config.toml
router_score = "sigmoid"
norm = "rmsnorm"
norm_eps = 1e-06
rope_theta = 49200.0
init_std_o = 0.0189
init_std_up = 0.0189
lr_mult_o = 0.683
warmup_steps = 200
final_lr_fraction = 0.0
max_seq_len = 1024
doc_mask = true
train_tokens = 317000000
Below are experts of layer 7 (counted from 0) of a mixture-of-experts language model. Rows are named router (the router's row for the expert), gate (a neuron's input weights, with its number), up (a neuron's input weights, with its number), down (a neuron's output weights, with its number) and show model dimensions 640-767. Each number is 128 + 32 x the weight over its row's rms, rounded and kept within 0 to 255. Numbers have three digits each.
After each expert's rows: a language model's description of what the expert responds to; "raises" lists some tokens whose logits its average output raises strongly, later layers aside. This comes from a sample of Wikipedia text that the model never trained on.

# expert 44
router:088192079122159099112129099244092101070125174131129118095130132104127116097131115126132101157154097158079126204128102130255087102089122187158131134184111088146110110101098141126109153127162147118123160131135154121137103039152133158103071121078153095139066156086140120152139192136172158140174133110145060166093156156123138118085103124115141101196131101125121104146112125145135101187110
gate0:080089177168119123129151125124099165167133073185178123172135071175174161176138097103126101142122169134131112097157093146105085128153156106158164178096138164076146069088106137166141103105115139140148061164127128138126129160067104162107153141097139137108104162157174125112118106057110083179081113103130164090133093083085163114165084141158080143121144153150101182129145093133121106134167
up0:139119078100126082165110200048183157188103079117084139127142150143105096096145111153081164110112122121116133114135127088082123136142155100092168118115109135110160121114105138175178119121119085213081133077162106096140152147074075127172160105165116178134183104144145127131086124121142131087086135120106156081173053114071005110184193191124103143103134081133103084131128126104126153085142
down0:159132126114112125145164154161107121121157167161081129153092125066136087116094114159152099109055127098137103104131099149154075126154137115159163161140079080168101088103089123049122115103118132111168119140194127109099146094103172122155081079098135128169086205125109135087145134138131128179124110134163079144133155186135075127120176127160158116191152137151125077231087137091096137133090
gate1:067140153161089099148145106187107153155200129149122088149152181102119153068145094091110135129135098162140122137104102087201187134115129123164159146096105124152114176097155121117059136167119160116132099126173132126102111124116138143100111204125125144144127151115131093190113062154123128144136192118149133130153150140159121125060103113169125141136109106042166098069124166147132087123114
up1:104170127145122129139112147134095114058143144154092073134086160155060122096133145102137112129146130178084145163142122072097122197150130118198182090119155101136111139093199167127168205116103067099124114129141134057134065113093161133126057145000146124115140112067134069160110096148145099170109152118130109131098151149112116145127107115173130111157063086108212109163105134110137069119074
down1:107126144130078116153155126177112175152064088177163089131119184091155120109169108116124223151163128116157088135150133084151121181150133139139113097069100108097122132129156180077127137099135110116110103153100130111131156137161186146057142175088133099099105044185072146170071164110103048125109072139146087148138101108111105127165156143085135079064150212076121132166144152070074088150179
What it handles: Articles and possessive determiners before noun phrases (the, The, its, their) and colons after infobox labels or title parts.
raises: " first", " same", " last", " original"

# expert 28
router:170150164017171116104168139159196113130111141132168165139114112109106114126107146166141099126062142100148148164169187119180151135173087118157117138087100113078145117152052123186161129076097122154122113170172132102087132177107118144136111128176137152152083227089132193129155120097112062124120112113090180112118107140142093091185118101109128145151121159147082110111097113156066190108138
gate0:120095124095150141162155148157225132116125141138168136143139125034197141175053095118101156118099174139150183210181138108105148145089083174197141077182124102092238126197151109174122125077157135137159148126114117114099109137116108136109162092154119127094159160111146108180140148155109124106138157129106155157072144130115110127145113147181173157101161113159102127090164152166112138108166
up0:142122131077223145138104108178163171119135127129153146157149104148157140111086108107074154073099130153176151157163178167064159137077073161164138130128125107103193085199137105141150157118154139163155189174085145170152099113176124132113143102143093166054101078098060160106154169142019100147141152163084140114059127165144195065128089121132168140175108128186116094105169193150112121140127
down0:096043107185113117140134105076088149121096120147158164118149128118106144065224081122183097091077099130158000123083106119133120155116113108108155145125142137132049140129089092142127097133082111123100074080123164144149173095131129092131108114140089112120102090157120095121175176137083148197131083133168121045156158109138122135091121134139135138166087130091145139143126102072185101190078
gate1:098129105150073144137084121100147100079130195095105152138119122108180179130089095135092114141126152075134104111141124102145099146120137139151162100120121190121127121122134124093092174140180178100161121095115118176087189144152118092103121110066105110144110131082123139131100117218149108113118173132193143131081072128133105131081094085136155164123144126138124078129106152118108060089144
up1:105095102154080101131114125128132119140158110123155152102062167111139096109173042141114134180172162152123129107142122123115069140143167102177144123123124105146087060163155033150113127087043139141152095131128128159136098131122157129185126134097117126149160134122140116168106128113151099173128198174149127131127141139168112128126068121152140087115130073055127131080189087112144120156163
down1:109131124120136141119133093095166096104131150133121185158135151108097159151152105101109128132100082104164184139094111132088145121172069167112094160107175162126134108199142142185139133150112123102085112176126124089129180132151128133083092155143140099149127130081141182124092122064149109121122176108121128146164171044141115173157117153133120224198101129148061135145172116123133132139056
What it handles: First names and surnames of people, often in credits or lists, such as David, William, Mason, Riley, Allen, Parker.
raises: " and", " ", ",", "-", " (", " &"

# expert 41
router:170093130136158118107114089185165105109109136129120144147098134061055127126162174147121095160095109134121078123182197100193146133210121121155133136130136077155051153174124080120147154080068157133110094175133117140119105060126094145134088101138156135177083175118138142172067118140097130201170124174128117134175141193101073088110146149154137103138170093100147182111124139137078134152138
gate0:104138118134068122113068137127157120158183139113097110150116150089121134126126123144091133136122139078177115138167126117154067178133133103146138083126087164193174116160071166132111144097123077125152069105176123095142128154085182115125167115117075128178103153100172129080104160141148117120128162140140134085152139156099145126148157124128132202094159112141176132180143096120196149109171
up0:165112026082143128125129172125151093125065131158092162132123094104024106108126190051141101120129113086156110176118135157095149108131088116100107163125156111171086122158173135111127076134053063102120129161132140138116092138114112164145110159179110143131113083114198054124133125133151089119123110094107099173153151139139089114115168123103123167137096139127096119173118110137168177144061
down0:134158178105157121137179126123130143123120137145134101131156156136121112085127070119155113096139196107070109169123104171140131177123185131148112126097128122091134110142109125123159152107195175202106215123083188138109183117152162086121131139162157178120112159171110164091149126119140092144109122123170095157084121160132139148131129164104093084181128152127083160122113135125134115147117
gate1:144072093115142094145157174162096178128101133120114187127155117115150155136118103140082149118121133090136113148182133116161049144175119124099157091101151152104190096096092098168129161093123095153118092166143208102206121134139110104117128075154118138160147137106081107089088093107133097117134168152177136110148130129130172128158064123064137149135108154109108148094085116107132121098113
up1:102075097158124118120121173185159119116172139107107123135106118102140156162138107124111192126118143155172136114127124104138117169096123149111118101154163144148121123148163079172156156097123140100127044141134179174151071081157149114163096106154142121153172100153101084123134171144060152161182112143153118127105163186129150147120122144117138154131150145130140153133223086117143189092099
down1:152127171125137148093114084195163111088114111117117118089127122116119103133095122076097092109142163115127137128165072142156139154165173109179142058117174145144082199125101127131167152116075167162145147166150115136134152092116104148139158143146141172159109094158150078127120093165082145190081161119102177164140142166049113152135094123155149089084113093147143147075194072150171100107124
What it handles: Articles, possessives and demonstratives (the, his, these, our), plus first pieces of rare split words such as mal-nutrition and entero-cele.
raises: " ", ".", " |", " in", " a", "/"

# expert 33
router:126134113110154086161164109141164084117106127101106184154143127108152093139107129129134133162115107103100093079087146081145125082154174196120131149084152125097151149100130150178159120135101178184153144144110133127135140143082111092160134143128131059177091156107095219060145122158191057055131121118171119149142052178081088063206145079108063116192176146092077088087095107041064119084093
gate0:148166170117112126110153102097152093114097062103160083192156110205127080162150073115107137071125085090091117152107123161151123132146111167112090183106108140090143085117123146197154104154140129200136117195161162116142108202112160128124228137122145142178133157117093156089173094115158140104100154156130125120097124118129096143208101119109089091068131163121091165122172086090088182130084
up0:144099117197109042139148147182103135094175188126076213114088150101123193111106157151111156133165161182102165140124134173083135190070087148186177106126105121182105167119071096067145150139081206125131072091107137136107177112170078167105121162146094141116179075101154110132145174127106175103169093146166168119137139173137137140107159092119147152159112165158184083073094132153184056133153
down0:102121121081114089138060088103128197105131103101160070137133079121141117104168139082148104162141148145122087202130110114134135103154111107189050126112124110147081089124083128149118122190111140130096084141110122084171061134150142067135091178142140189114117172144073099128085128093117078130105144146159126118160145128127154186095115155146148101144132146177099186137156097127103201189104
gate1:090062139157158090124121111105127123122181185079150125110154171102130143152151063150159140118109143109102122137109081133144078151129125174132123138116139121155111135130126117138152158150166065180129124112119089127138155152180113154164068148152125133193114116121104136175083121156148099123180146103103090129093122200091133184171138123144185165079151117062153143190169153124142124094109
up1:127143120126128113101160113128126100152126100136078090145096135087111072121136115099117114112168121124111098128075167110165075102183106170130116131176124121068165108117238116105116130144153116156149155118150111133135060175106129073184120061137071075133161144133092092110101126161151161108139102094160090081166098115061133138117074110125073187169092145134118131082099121107095152168140
down1:151074153101083115141143131124102107100076114099145155128158149189142157113100138155112138145166132092176151112142201138110167109121111166145105125141135080075126082156142170100126112158186123146123103075126112191175115170109094091152128137134182091118129106103127148076103098120082158062115151125174076090134099178148129118153115130139124118201089143127203157127106129061147094081119
What it handles: Country, state and city names and nationality adjectives, often the second word of a name, such as States, York, British, Korea.
raises: ",", " and", "'", ".", " in", "-"

# expert 3
router:097148121154167148140139096161127132096088093184141234158175127093113124209125123113133147096120152096119125055102162166151151146125203078094094156160070224135161121126078142119113154125116081135115133150130141117148146089087157110138127152160130117162159129171100124121114115204157099120108142136201115128117138063089102124127069171126026113122084211136147173094136155097145104147163
gate0:121120137123114134148145091169096200098133153133110160124156147153132135169120093064121118113107098161080107048117131176138122103114147115120137137146104088127123088135126116155137096106066100140126082120132081161087122155133149190117138159085088177132109152129148156106131100174110124130109154131116150075131115109089133112164091167090099097139171129125140117100168130106108045103115
up0:160083057142186094142105131089101135155143160125177158099118117131150106143150111146134136178138102138170096179160133085117098119165119153150109089133135153126106106079129083116055140108076123109150171114069134115152096120141147121152163102135124133173133080138095098130128164117103123167108151139156110157101085114084098121136164098097141136129147123100145114148114119144160180146116
down0:159103203110119118085150125119122104158134165114127087161118185139158164144131144172083109077072106121086159144187160195128133128101188125116155133190150148115148109110109059081142131036165126126151085080138149104134169219089123129169130155085120144139126163113148169092155160118186135155115151095188162111112098150158065125134133119180085129115099137160111181127081153124168138092102
gate1:122151124080187152149114073140153145094074155105115075155126126111120060120152145091164162141108116150169145139131173110075118147123173112131143115173153157074124171128100179118126045056148124140153180168081111192105122155137119078103218125134160151101121128144115199113114163123178132157124126130101166117109122150160096145184081175064133145162067137108127081173104156104137112117045
up1:140156173126133086113143130112102133094090162145139096107164139119169119110155121133115146168105147134146131083097128190124110131089129127134121127148145133158098129085184141177179071144112159126169204076103109149190126102092124160119166159158088143142185079162114156107149171190158162069133070121120132141155114178123117127118203087102114122166096143156143095127074169070132085128096
down1:134099149117103110200107136064136105133149114072158086120160152170183112096115123099093104132171166117105075094115151088117173188128171104161098170085147130124158130185187136118142096154110140150173147119121119171181127101123125106102094125090175164133141113127126135161122114138113111151130153101096114107127127094101097121138120139118125161120112129129161116154183139122130103149138
What it handles: Pipe separators in data tables, chiefly right after a numeric or percentage cell, as in election, sports and athletics results.
raises: "\n", " ", " –", " —", " Location", " -"

# expert 1
router:125072109095130121138108116090100143155103072085118105079151087106138140140145094082145108093114076142141061082183083112151089144107191073106084187169157122107098161127105144117063144109145156175164103148113092186107148129103120127126160126156165169138117185085098118101066113112059151180099149161165153090087096165127172143166121148091164123118152099107137144151151123117136130125165
gate0:121116109110115092153122135130134185103095164132096169117075147154145071082131105146101129128109087144108084133123116100131052131128123175121135077153155167141118072073165153180140131117131147200125133121072124015161111114125106136195152110131090106109180174143133110098179104122143135080139148197086189106089096122117113083107116119117155145172100138117095111175077093139147111133175
up0:155132134155120112126115158134073157133092136146153131139141163125108125086119125141118077104149113054184059136105116069149123128153091153189150128128131143095180125174163182155100173082120175146102110145152104118113170164106121117126142146064106132144150182126215155122175165110106104113125124097110154175166145080111106134113131096103182118067097158094114135115125125129115124112153
down0:100132071115091131155151170088166096101121124135110107143122111171193153131112151073115111177137164167114171117090095115118139109097123083122101107148114131086132121100172096142127148148131138087146185092129178029059135137164111094122174166116111197048120165082060105150110155121080142157107119170159068095150159105097125131115155086178127130101168082078161107136092158155146124111182
gate1:134183086130189121137106133124141113087074151089096160049118159167179121093154078110086162101128143168182128139119147106141072118107131109126133148043152131093101160142165111158136090191180168140167146095101140055177097131127138112137151155122135130041151130129124154067146142100162096159095131096091125145116118141133091092164123068141078156157111091093126166163151150143094111118155
up1:136151130092099164158046123128126117079136142096085187087178125140142174133124110094073117104088122169151095178121153105150030123158116162077144152138102146128093131173157139170089121121090148093043136075113124138150151131151173096118172143105115140072117147164249145134205102119149108131115143120080097129014105111089133113170115142116148154118165115140117173141122127129132128133105
down1:099127153146152099119107161129136120124117086095121075158231132200135118116120142102144144095169187116119151116131100125142124097164100182182071143115110102159106171108096137059096151142092139149142188166100119107150099095117110166151076137121136086152138181111122181110161131147135098097161144139110126137090161186082111121137157167150114085159104123153123127155119096127123134120105
What it handles: Column-header words and numbers in wiki tables and results lists, such as Surface, Votes, Candidate, Points, and score figures.
raises: " |", "row", "ola"

# expert 14
router:090095129144150105072154095142162120178087141089187135111125094154150114169106087115165064078111048153156137086142126124154147141057116143148101121190088066145141115138110058118105131135122101133142122138087109175128152103190091123080148123103135096146059155149104163126105173131083149161148145127177101182127137152162156119132063160149142110167168154113106148125191153149110105170120
gate0:175082101113124142115128145166110091117139121136154124151128116125097122158146087120055087157129130140071118162192169166169096149165159119172114162116139197130170163088067093114123100120096143118111090119148102108143117148114055129165121122132129137103123195111191132074079154158124123161173154078146124112178131116079071116181114129135128127077108159113118101106091136145134157142102
up0:101163139150135100147078086107168160121123131151130147106103109112130089094143140157159218110113138121191152096132114065101155116114077147079122058119122056127122130114176149125160175088119120104123164190074181110101130135143183097139064174168124142139137082124058120147130105149113120145116101223070136113077118156181141123089132117160103114224123100148133148136123137093106086108206
down0:147106219146148130126100131143205089095094149125144138173179106108068113114095144089163156099143102098118146160174068160112144104125116141097111124141108155149135123096159097150179131143134090135158168125113100164123170198126139126093181090198133194145122063127138127091128152105119113100161055126149146169199107157133127150138127066069109106122157101145129202108118192171101132149094
gate1:151144133093103098125046069169148150099144155127122098170188156106132138073189135090067081129182087110187090133167152147195122092191176172087179115156164144135160112153138148063109138162100129115107143124140082158159212111121097150124111137106143114153120138158120103169169134128121070107108151139158133126104178184106106094098150128104119137125166116046132128173140127035125156091135
up1:096199140161177085126071111129149120145169152087111048175167131108115123108068174126122098095179097154151152112160147080108096152124083145088119075143133064123153120150169139118158174135147143101185110081174144129104137162111146077141116146114123107121145132141135087139160119124114078106141145173137186158147177149100114144118187136135125155096073080066180101109175118074147141046168
down1:108099157148092101089127093139168130129174162126110158143124111094173127092120154094108124146125135121083097093101145145115086148150110147123125168140142166167104124139137179182212114122159132128081127135111111124087154087141139102103131135143136142171165175133154103148104089123090121111163173158132085160077129213080138084126091088120115080189146187110156126134115092106116114101112
What it handles: The word the and sports vocabulary in club and tournament articles, such as football, Cup, League, Hockey, plus section headings like See also.
raises: " ", " in", ",", " post", " (", " and"

# expert 13
router:125077124153109085104169062120139103118107146113175113144092063140111101098173153121159143112186081179148056043110144121137140044145130081122099176124096103161186124155113126122111112135145113167150156146074161132130165051098126153102146135146099135165106150140122085127131085202093092137106160125126164105144116088129148109109150121108129094167141182160132161162130169116107091187154
gate0:104155085153173174114111120173163120149124102105162122087142148156183142158153102106091160100152110103089105184136082092138078134112104143110125128109117094114135119163127116154107182132065145112088175098146139078129114151088154083158093138139122119121166159165125128121153114148110104128156147137137173164078171138184103142157110174116106134117142046152124104163135117169156121092144
up0:149171116120147117151083114160179098131101143150114117114114149142153130164100106159104131115121128116138087143060114117157100098141113106136109149117119111138118082146163153131083177148055148107096150099111162108126131103158096080155115150141104126139165127086108127147138126138142111068138153131103122175141144088135100102184159087077141128137078169164132119111132220116148206096126
down0:127148085154102106151165106134133111098154104164141122126113132099129106111115127111091137159174140134192174176114132130119131140079119158161130147134153088187134151173143092133145117078162090186058137134101093105128107176101088144184103154081138105096101093128110138162071106171134115174101107095084059125073091094058122167116166089093107205079127102122156128149216178137081173126182
gate1:095101141153098143111119096114067158108134106072066099097134098107192103183192118106131108110143074183136131114164045124128106121184173086098158172128162161144167084169119170112174080108145033127133068105144090149159084145161191096089208078194092089137145129162147086088133171062099165140147142152178150144115172142148156159149108111147155174127130130106163132082144113119138148098124
up1:089089152121116171130186164069116183185168104074136074139118075173127120066146143168137121167113097150074087084173048190149147108110135129102181130141076077185115131100084110127151096110164125155157148141183135144166195152120154163173138095182079133144122132175127096116092115106137110193134128192093152165095116161137199157146133111062120109121136137105104146122093174135114108185110
down1:121072153088124133074047186141130142149092142143138123101114088107106103126105100091105156119135069168135147136098082137113075147152151108158115098133153156154120079142137136146137105155160104142098120171128133121088133103102121177123139151140104105138130080156128131076074094117093111142151148144158136062140183092142095122063145189119119215082157162137133135135143122128071133103130
What it handles: Digits inside decimal coordinates after the slash (57.392006°N), plus abstract nouns and modal verbs in prose, such as design, development, protection, could.
raises: ",", ".", "!"

# expert 27
router:141096159138142130086111154116072141147095115128130107047121075119125110173080090140150068115166093118146095141130135177119157076118160083092103121159102090181017112122143137067148146144134096122130118219121124089126138145132168120156166154105196163138134148185110096123137144101128141146132113100130036098178140147136122120122140115106121115167130152123141127129067107073113117181143
gate0:111116138163103145102151192089109098139125170111098181154178136054102129183150131121102138115124181153116127128111129111143135130083211134072167120178081172156133113142120105121093092112169130162173083162064123126137128092101129101117107126123062170142106094097174113135186138109167135185102154166154100122121135191147104163102122119086119161145178135162078131076110147141156113125101
up0:078125117144117124138154180097109152153128132161083104111149140078184097139149114136156144113179066171159126139086094136128137144118149135102096129090107129145097062142133176130098108074156130105148158208091099149097099142071107143177207091120079111126127096144153130153136089163187110123151115136144125145157119092096089115167112131145135125177179133123135120080177132110097115165207
down0:069060192149146092142155177103130147161181174146125118106176114115112087078149119126068109094134094117174118096130119087162140162160161161110077127100171181075139173131159164140121108138165075146179203134168125142180138086096112100181128120125137148069124138107123161178184158150141144144146132083157171075148159095084135117136145143079116087140118143112130146055211123087098116170117
gate1:123077135177143139139072158159157160229115117073185083183121156126183160133114119061100135169148152026172093074134108096120109079159145124109176172159152150195122129139169046114134172127095147179118133102127132183101045130130137081161156098114126126134143160139114185155173105125165178094181126155133126123192127154169097133121196141137142112172166082131119168140109129109163076133117
up1:156144125136175092118084141149095129144113135055119119144110118122150141075074149127082127129106121094198115130128154091132117128133101130145091098170076105152134109115161156141157166099097092140156156141163075089037113167080102075110137113113145141173137097106118139109126089131163166067164173109122174119150065156118112092162165102164116108101075143140143066145095096069099094119138
down1:131153128153128103142094075156096170123102096155145141148127091118123136135121106168101107149091156106143154086165146074110106183091106131085081100113130111064122136140153123058160134105160137160095114168113174143149077174134116040106146089149122119112104111172127115145116162111119138110166164131096099137102089167068118090121109122122090085094128093087073091114126153094138082255175
What it handles: Time nouns like year, days, month, Night, single letters t, k and m inside names or URLs, and some line breaks.
raises: " ", " in", " between", ",", " at", " m"

# expert 7
router:084100072086149086164165115112164104093122109128092122143192124093115137106134095107122092164061105163106149179162088148113111117156142145068090128081125111063129078090155136109034120164106130140120189129128115131115144180132139072175102039114106127106129164138077141125141146158118123100115114155148080067102173130090116131153138174139112201171144123111164114089142099125130167121125
gate0:126102124107127116184154156197157156138070155120131153118179126184147133106140070109103142152082132079155150126124144138135137148121127177081098190119136121096124163075114148133147103127096103152125152102137189080092107132160105121146221040114170158179117107083127131114127198152132127186141102193111098129153105120068169098205167105117109121132117146103204137089155112107137102129152
up0:119134158130104140102105093088084134113135062107153104099101132087081135138160168189154081142160165187113104141158136141108151122093114089147176101154140129135113080196156103120111140149110107092145087086117066197156115119109105140130061231139095129074163103207116132162142088105103142119168196061118129133119108151148110136022113116101145124154144086177072114173151146113150151106099
down0:154054180176098035110117140159092121115180148164184141131124171139100105137096113115057123036152135151144141134179165094152124140123101160125140138163149112117144088167190119144089154161115170156158161129107087061155115136085160124104093080074119105101076114104104088161173151077142146142129109115118165118105078094126105174135102098153162070162101062141093091140096109098162063032141
gate1:101173069108126161161157142148168173123131137220134162152152093111106169139155146121110173128109162123126118074144157144096077157117136168183146094150119111176083100101128106072110067112059129116148104124079080126109102143139135169161064146176074137094149137141141089137102111125090133189130132166136130089097140170179122116107102168091161108101152134102178108129168190201110102099166
up1:168102149113097132095112148157121102148125153169126147086178059105192144102153108131112115108131110158153107125148162111133123148084116059086106148096121117139104132166130075173126125111103105091095097144176141152158166152088114171139127063132193109105137201112125122094161117100173139183118142130149125104165159140065105134139213117125126152129186107089160148129143131138116121098170
down1:135058186098116107118118139159124145112158146116146128091157062107114194116114111106067121097110154092097124138073151145088147073174144147099127147116136106139155100128224096115025137125142160134108129184166158174103120111094136117134202097121147119168114142125075138101144149088120139100124099189153096098128210117161127135108108171089123159196181113135186165124140089121140135142123
What it handles: Head nouns naming the article's subject after the, his or a, plus it, such as film, series, team, company, album.
raises: ",", " (", " in", ".", " with", ";"

# expert 36
router:144144186100129141095167084135112086160165147174173144176137116169128135083116126169079136163059137064157097125137172147191114148209141135140132116078135160137125118056102167179143143080120138145135086090108145084120168169128105106138139142081131132118083142121130192165169107113117077084182144142094156106083046127079078103180092142097130101177126171140123116171110156123158107128113
gate0:128081141119129126082144095093160159083142200133137151123194122117077114105124151201145113122152146155159169129095070188191110103194156147118139185126149169144132181091173136182145129090137095149102123060110044131141121106106145115125109143120124124094128169135137135124120133150127166126164110107104101162123128096118103133144128135107055052144156100125125146094173160062151109130153
up0:117093133117108079117143145145149146167101146135109217128148161166100153154130120162147126115122097147148083130112133202186130113127105124109118162135135126168140132122165103139084151141138121159110137096124076139121157082111108108099178130107155154074118139089240153147143151147151180131157163144127133199097141106165117112139155114115128126163137136182134146165118151167168098090095
down0:151224144120077121164122123103139087148174126123112134073204181051112123164140135102181166118123184143151152192172173122146121119146113147154173138110113143151124102099127204151168105057122141112182083122130118145169139094123116118150104142186159134167130154136162099119156152116088073176146079142142052138138112134127144163112108137170125160203165130151095061140067129106124150157181
gate1:087141148094141108178095090085176117116084132138094148150071110128148085111185107159165140108135092225156097110151128210162123145180143139100145120104167104150114144129201167082137134130116107167125132127109101123151104051116114142124132133109104109193097141128146085132139159133147133130087087181160124129128134111126137138127131142110142081137163126144123148101184110105107181170151
up1:137119128171152120143089129116141127121067115097137079111167164167095047181079167195164095126130175157095100108102115148105116136093115200175116172112083141178113133159126126112144161105129086096125034096075124104144177100106130158126100111151175133144117106123188084101092136122143173178163124109136098147122124103123169164100155113143158145079143131124169103093133111106077099048141
down1:178091098135117139103136117104098056124099162091132194116132061100140121056163168074139166118152135089136137101116175112169102110142162124112120136110142166117183117131129181127095154137182152144142126164127120120107134088096134133091131087120108167134125134153173128126119161152146117099087144123101139082124071204137173125126097096123122088161111094134167116075153149105119128069062
What it handles: Middle and final word pieces of German, Scandinavian, Latin and other foreign words and surnames, such as -sen, -mann, -berg, -ini, -ata.
raises: ",", " ", " and", "-", " in", "s"

# expert 16
router:125079145110120119158155146120137130123159155117105103156193126064085116141097099086130134110084067100089058072152149160125167123129117157124113183143112089107122144141138166118072170065125111141176127099118116152156190120080111121117080118095094089178080128087149075127146108156131112147090115124118096124114102145044068136121147139124119142152136095144146083115096098097052122166078
gate0:136176157067136053114156165102131093172140140176121158079117168156097123180109125219161141140120118152155118117207114104135098077177067143167149070118170154152086153150128166151060135107118076177121024096174125095118136113165078137148145137090137144104149132089172150204095153165157117126114133178139129049104162156141140165065126114108176145140123138107121101090082157109132163178110
up0:104136104120141213107164108138127148082157137106107097093159111034191149145109120055131082112181136158137122172126090131130163162099134173075186110146089070109136062136160126130193108131146107055133152140097111236127100126087146160112105157121057117172118131168070136176144122176150166090184140074135101205189111095114134149130071135106103145068189136089081129162174118110117129062109
down0:137077106143099153132134151174129091155148160122135098116114229168136165112098093145194125136111086100114124089119150126198100135122098130141137129061088118133160150154129077103130172141137141115150123098143121074056116146159103132157130156098163091108095123118135068143148126123103096085173124103063093160101136153137132161148158109150134111128095171116162147100115081104088140185127
gate1:155181176076131126132119107132140071088087180122154145175124133105150111135096154085130127082083154107113151207163113060105156114159148112099142126149139128079129122131159140115086178096094170118162121113202137120087091184113156095130111104131111161111148153092141148160130113167149117126151127077146125121135130126111033099152127114161140146099093143122072121113113099112139115112143
up1:108144122140106133156100145141192122181134132125120097146100149140191193132128170148114166082127119129145126102058097143127168158143088130148141138213086156142126161108128113141138154104163123098065139183155079179111155121148099125176133160112093076086055083103118079173160175180147156132133148126152089128146114172117155114132210122160156166193121156130133068118185161062159115186133
down1:093092064190133113102089158104126134136137082153080144119106103103138146116151121165104100123158093157058062112165121128093053150055153165091120109169154117128119110131134137133121141135162096095034157094127071105081129112093188130086087073095171105122109095150161106131147129170120135169135100118138142153080198106202141177129189084090092166157136128130138104148204125137094190128136
What it handles: Possessive apostrophes after names and the noun or adjective heading a definite phrase, such as the Elkins', largest, sole, which, His.
raises: "s", " ", " in", " (", " and", ","

# expert 4
router:141114164116076151079132119174133159160126133167097153130094168130156197158162177135130107136082089126157091155086121098093145161125138083121045092177084134129139122147133118104124115106092095127045157150134170147082094077169162058167147152089180066099090151127074181124135063112134104146121094190145110083106184146058159147084122133123098160131149117157173160119110090143109107185158
gate0:147071118165149119129111075150097139104114092131157133134083170109127086134220089146151111089118150195148068054167147112131091118151131144097124111141076146114125169132180137106081129098137119100143115174115064151107157126079160108146146095108128107152102163123137125243132095129107137183100096151124163193092141099145150130142089137154158132124115115065121140113113086103174119147114
up0:125082137138117159154140131108136107078119093096105110169140073062089126145158156115131116048126164144130150073161124108157133105098140146121180105156130140101076135095103066092173075151173128180119187105169072150125155134100097090117125120132100152075184130135141158180096161178143154151066156085165163051123121140153110152120130149173146181098147063117148155126209083108175130155156
down0:149113116148132123141177169165121122120096113068155144070107141154198066179105082112159070120167115080081125129148165152212127170139173150140119068113054134085102133147139164111155139040137178160143149144071146117136164138116106121088221111135147097125120103188129118166127142123166118146081115102128132123052139081101162208140133093114092131136126134168134145124111147130103099088141
gate1:096169128139057125111104107170102176108138109132145147157098198132136126173079129139129108090155166096112081082099112138102120142099168121084101093118137115095118141148106096111117137173106084107176131102176155086124090130161111139112166139097161182163086155092110142129096128156071146082135126096149141119107166132174154106122137072064066173104139155130147112107205117092126122117112
up1:125112110116180099053142121092127072208161138122063078139115113160136126124105136066129178128136063140086126091075111122172097155118118160173147129126060143204140106133142158122196133085167165158110149128140076124115145134100135107139100176182078104108154123164163136133130141172174112131110089137156133179140072100090108156121117114217190100159134114133151148221098095120186105074189
down1:214118139155141119169112154121170121138101126102145095080114082133086131130110098134151139127087091110110167153116171173166082141168100121138104164077113127126111115097110202119171108100111169114103088080148160127082144160165104133112127155167165096150085125132098134112112098150142143142079097133119149153169116139137155130105080100139165067135085141093154167170129120109067150197157
What it handles: Head nouns for offices, institutions and roles after of/the/a, such as President, Minister, Court, University, house arrest, front.
raises: " of", " and", " in", " ", " (", ","

# expert 29
router:155128105152147157131094143064123153153108136131156202160134113137057093148117127089158118083191128116064177091061140148145161124126171049119131126108107151209155121134092160096136131134113055105117162127126140094157154077158181105124069162118131128174106135153099129148081081066130132103045124103162075090160081067086130176196150118145095197159100100157192153131122120118146121123132
gate0:154097121145118159127087132181153102129180115106061142138090167123164106139172130107077145075122160123167120110137130165134154109119149111143138156127093104113102145140127068117142130108084116120133134188159072102170142107110110060087166139101066114089130224106068165028104085132118105135150127122165092171071173100188106099126173085136165198145153106111114142147136151141088110133172
up0:127083154104173133124127117098122103134038114117196106102098063130111123124121129145166124201133076129097162133142122122138131102156103113102139103132099107118117120106137137180110090142159135157110117083093180141136085163162117201157134136146169134149126062128128144180142177112101151080173125180095156100138121137015119154119068102096114075137175138119117095093089093140126103124111
down0:095058173088126105153155096175097122095121125140155121107140097165089156161079135126178096145057073117139110097144093138159093129141138132104140110139062132124113071088099136136087107096139169118129053121098090187101111156115134101092067090121126123162132099127129085102124118106141046111147096124178126118133104185127111142169143118112131120059165202110062103094144153087106109115147
gate1:179153082134148050116105104087150155154072111136149161136109137198095117108138151086110088155185153169160157191174145147171168165124098105138138113093174166162112151146120144087143141102111124089058116115237187156151076112134143134179099125140161188113133178115119189181095054075087141135115200147126078079169105128077117136138111098151133125151112155194119072158119138146095093143157
up1:191132139127051103110089141088126139188110117131136160089138170172130122095162148055140121122185128145160126148124114149169094112096158098116138086082153156170123190157124098084081133156134132115168133085194178118106081127181141152097141163106076135058143170167123168105132109101138104169107153083174128093176166107118126140085127120151118126114152099099202121159185133107190119127145
down1:122158175133106151126164193090118176103104122068153102149113069157169128162109163058175144061096114116188150103092092108119127186156113130119130158146169154080096157184184155141079092066159126144078127185122138104163178093180153129119136146160079132108143103127133117097174159107105064102106121154119151108019100145136107153151128101146126148104117171155134151145126132103112127106141
What it handles: Line breaks ending short description lines, list entries and paragraphs, plus table row separators and pipes and leading spaces before heading markers.
raises: "\n", "-", "|", " |", " ", "In"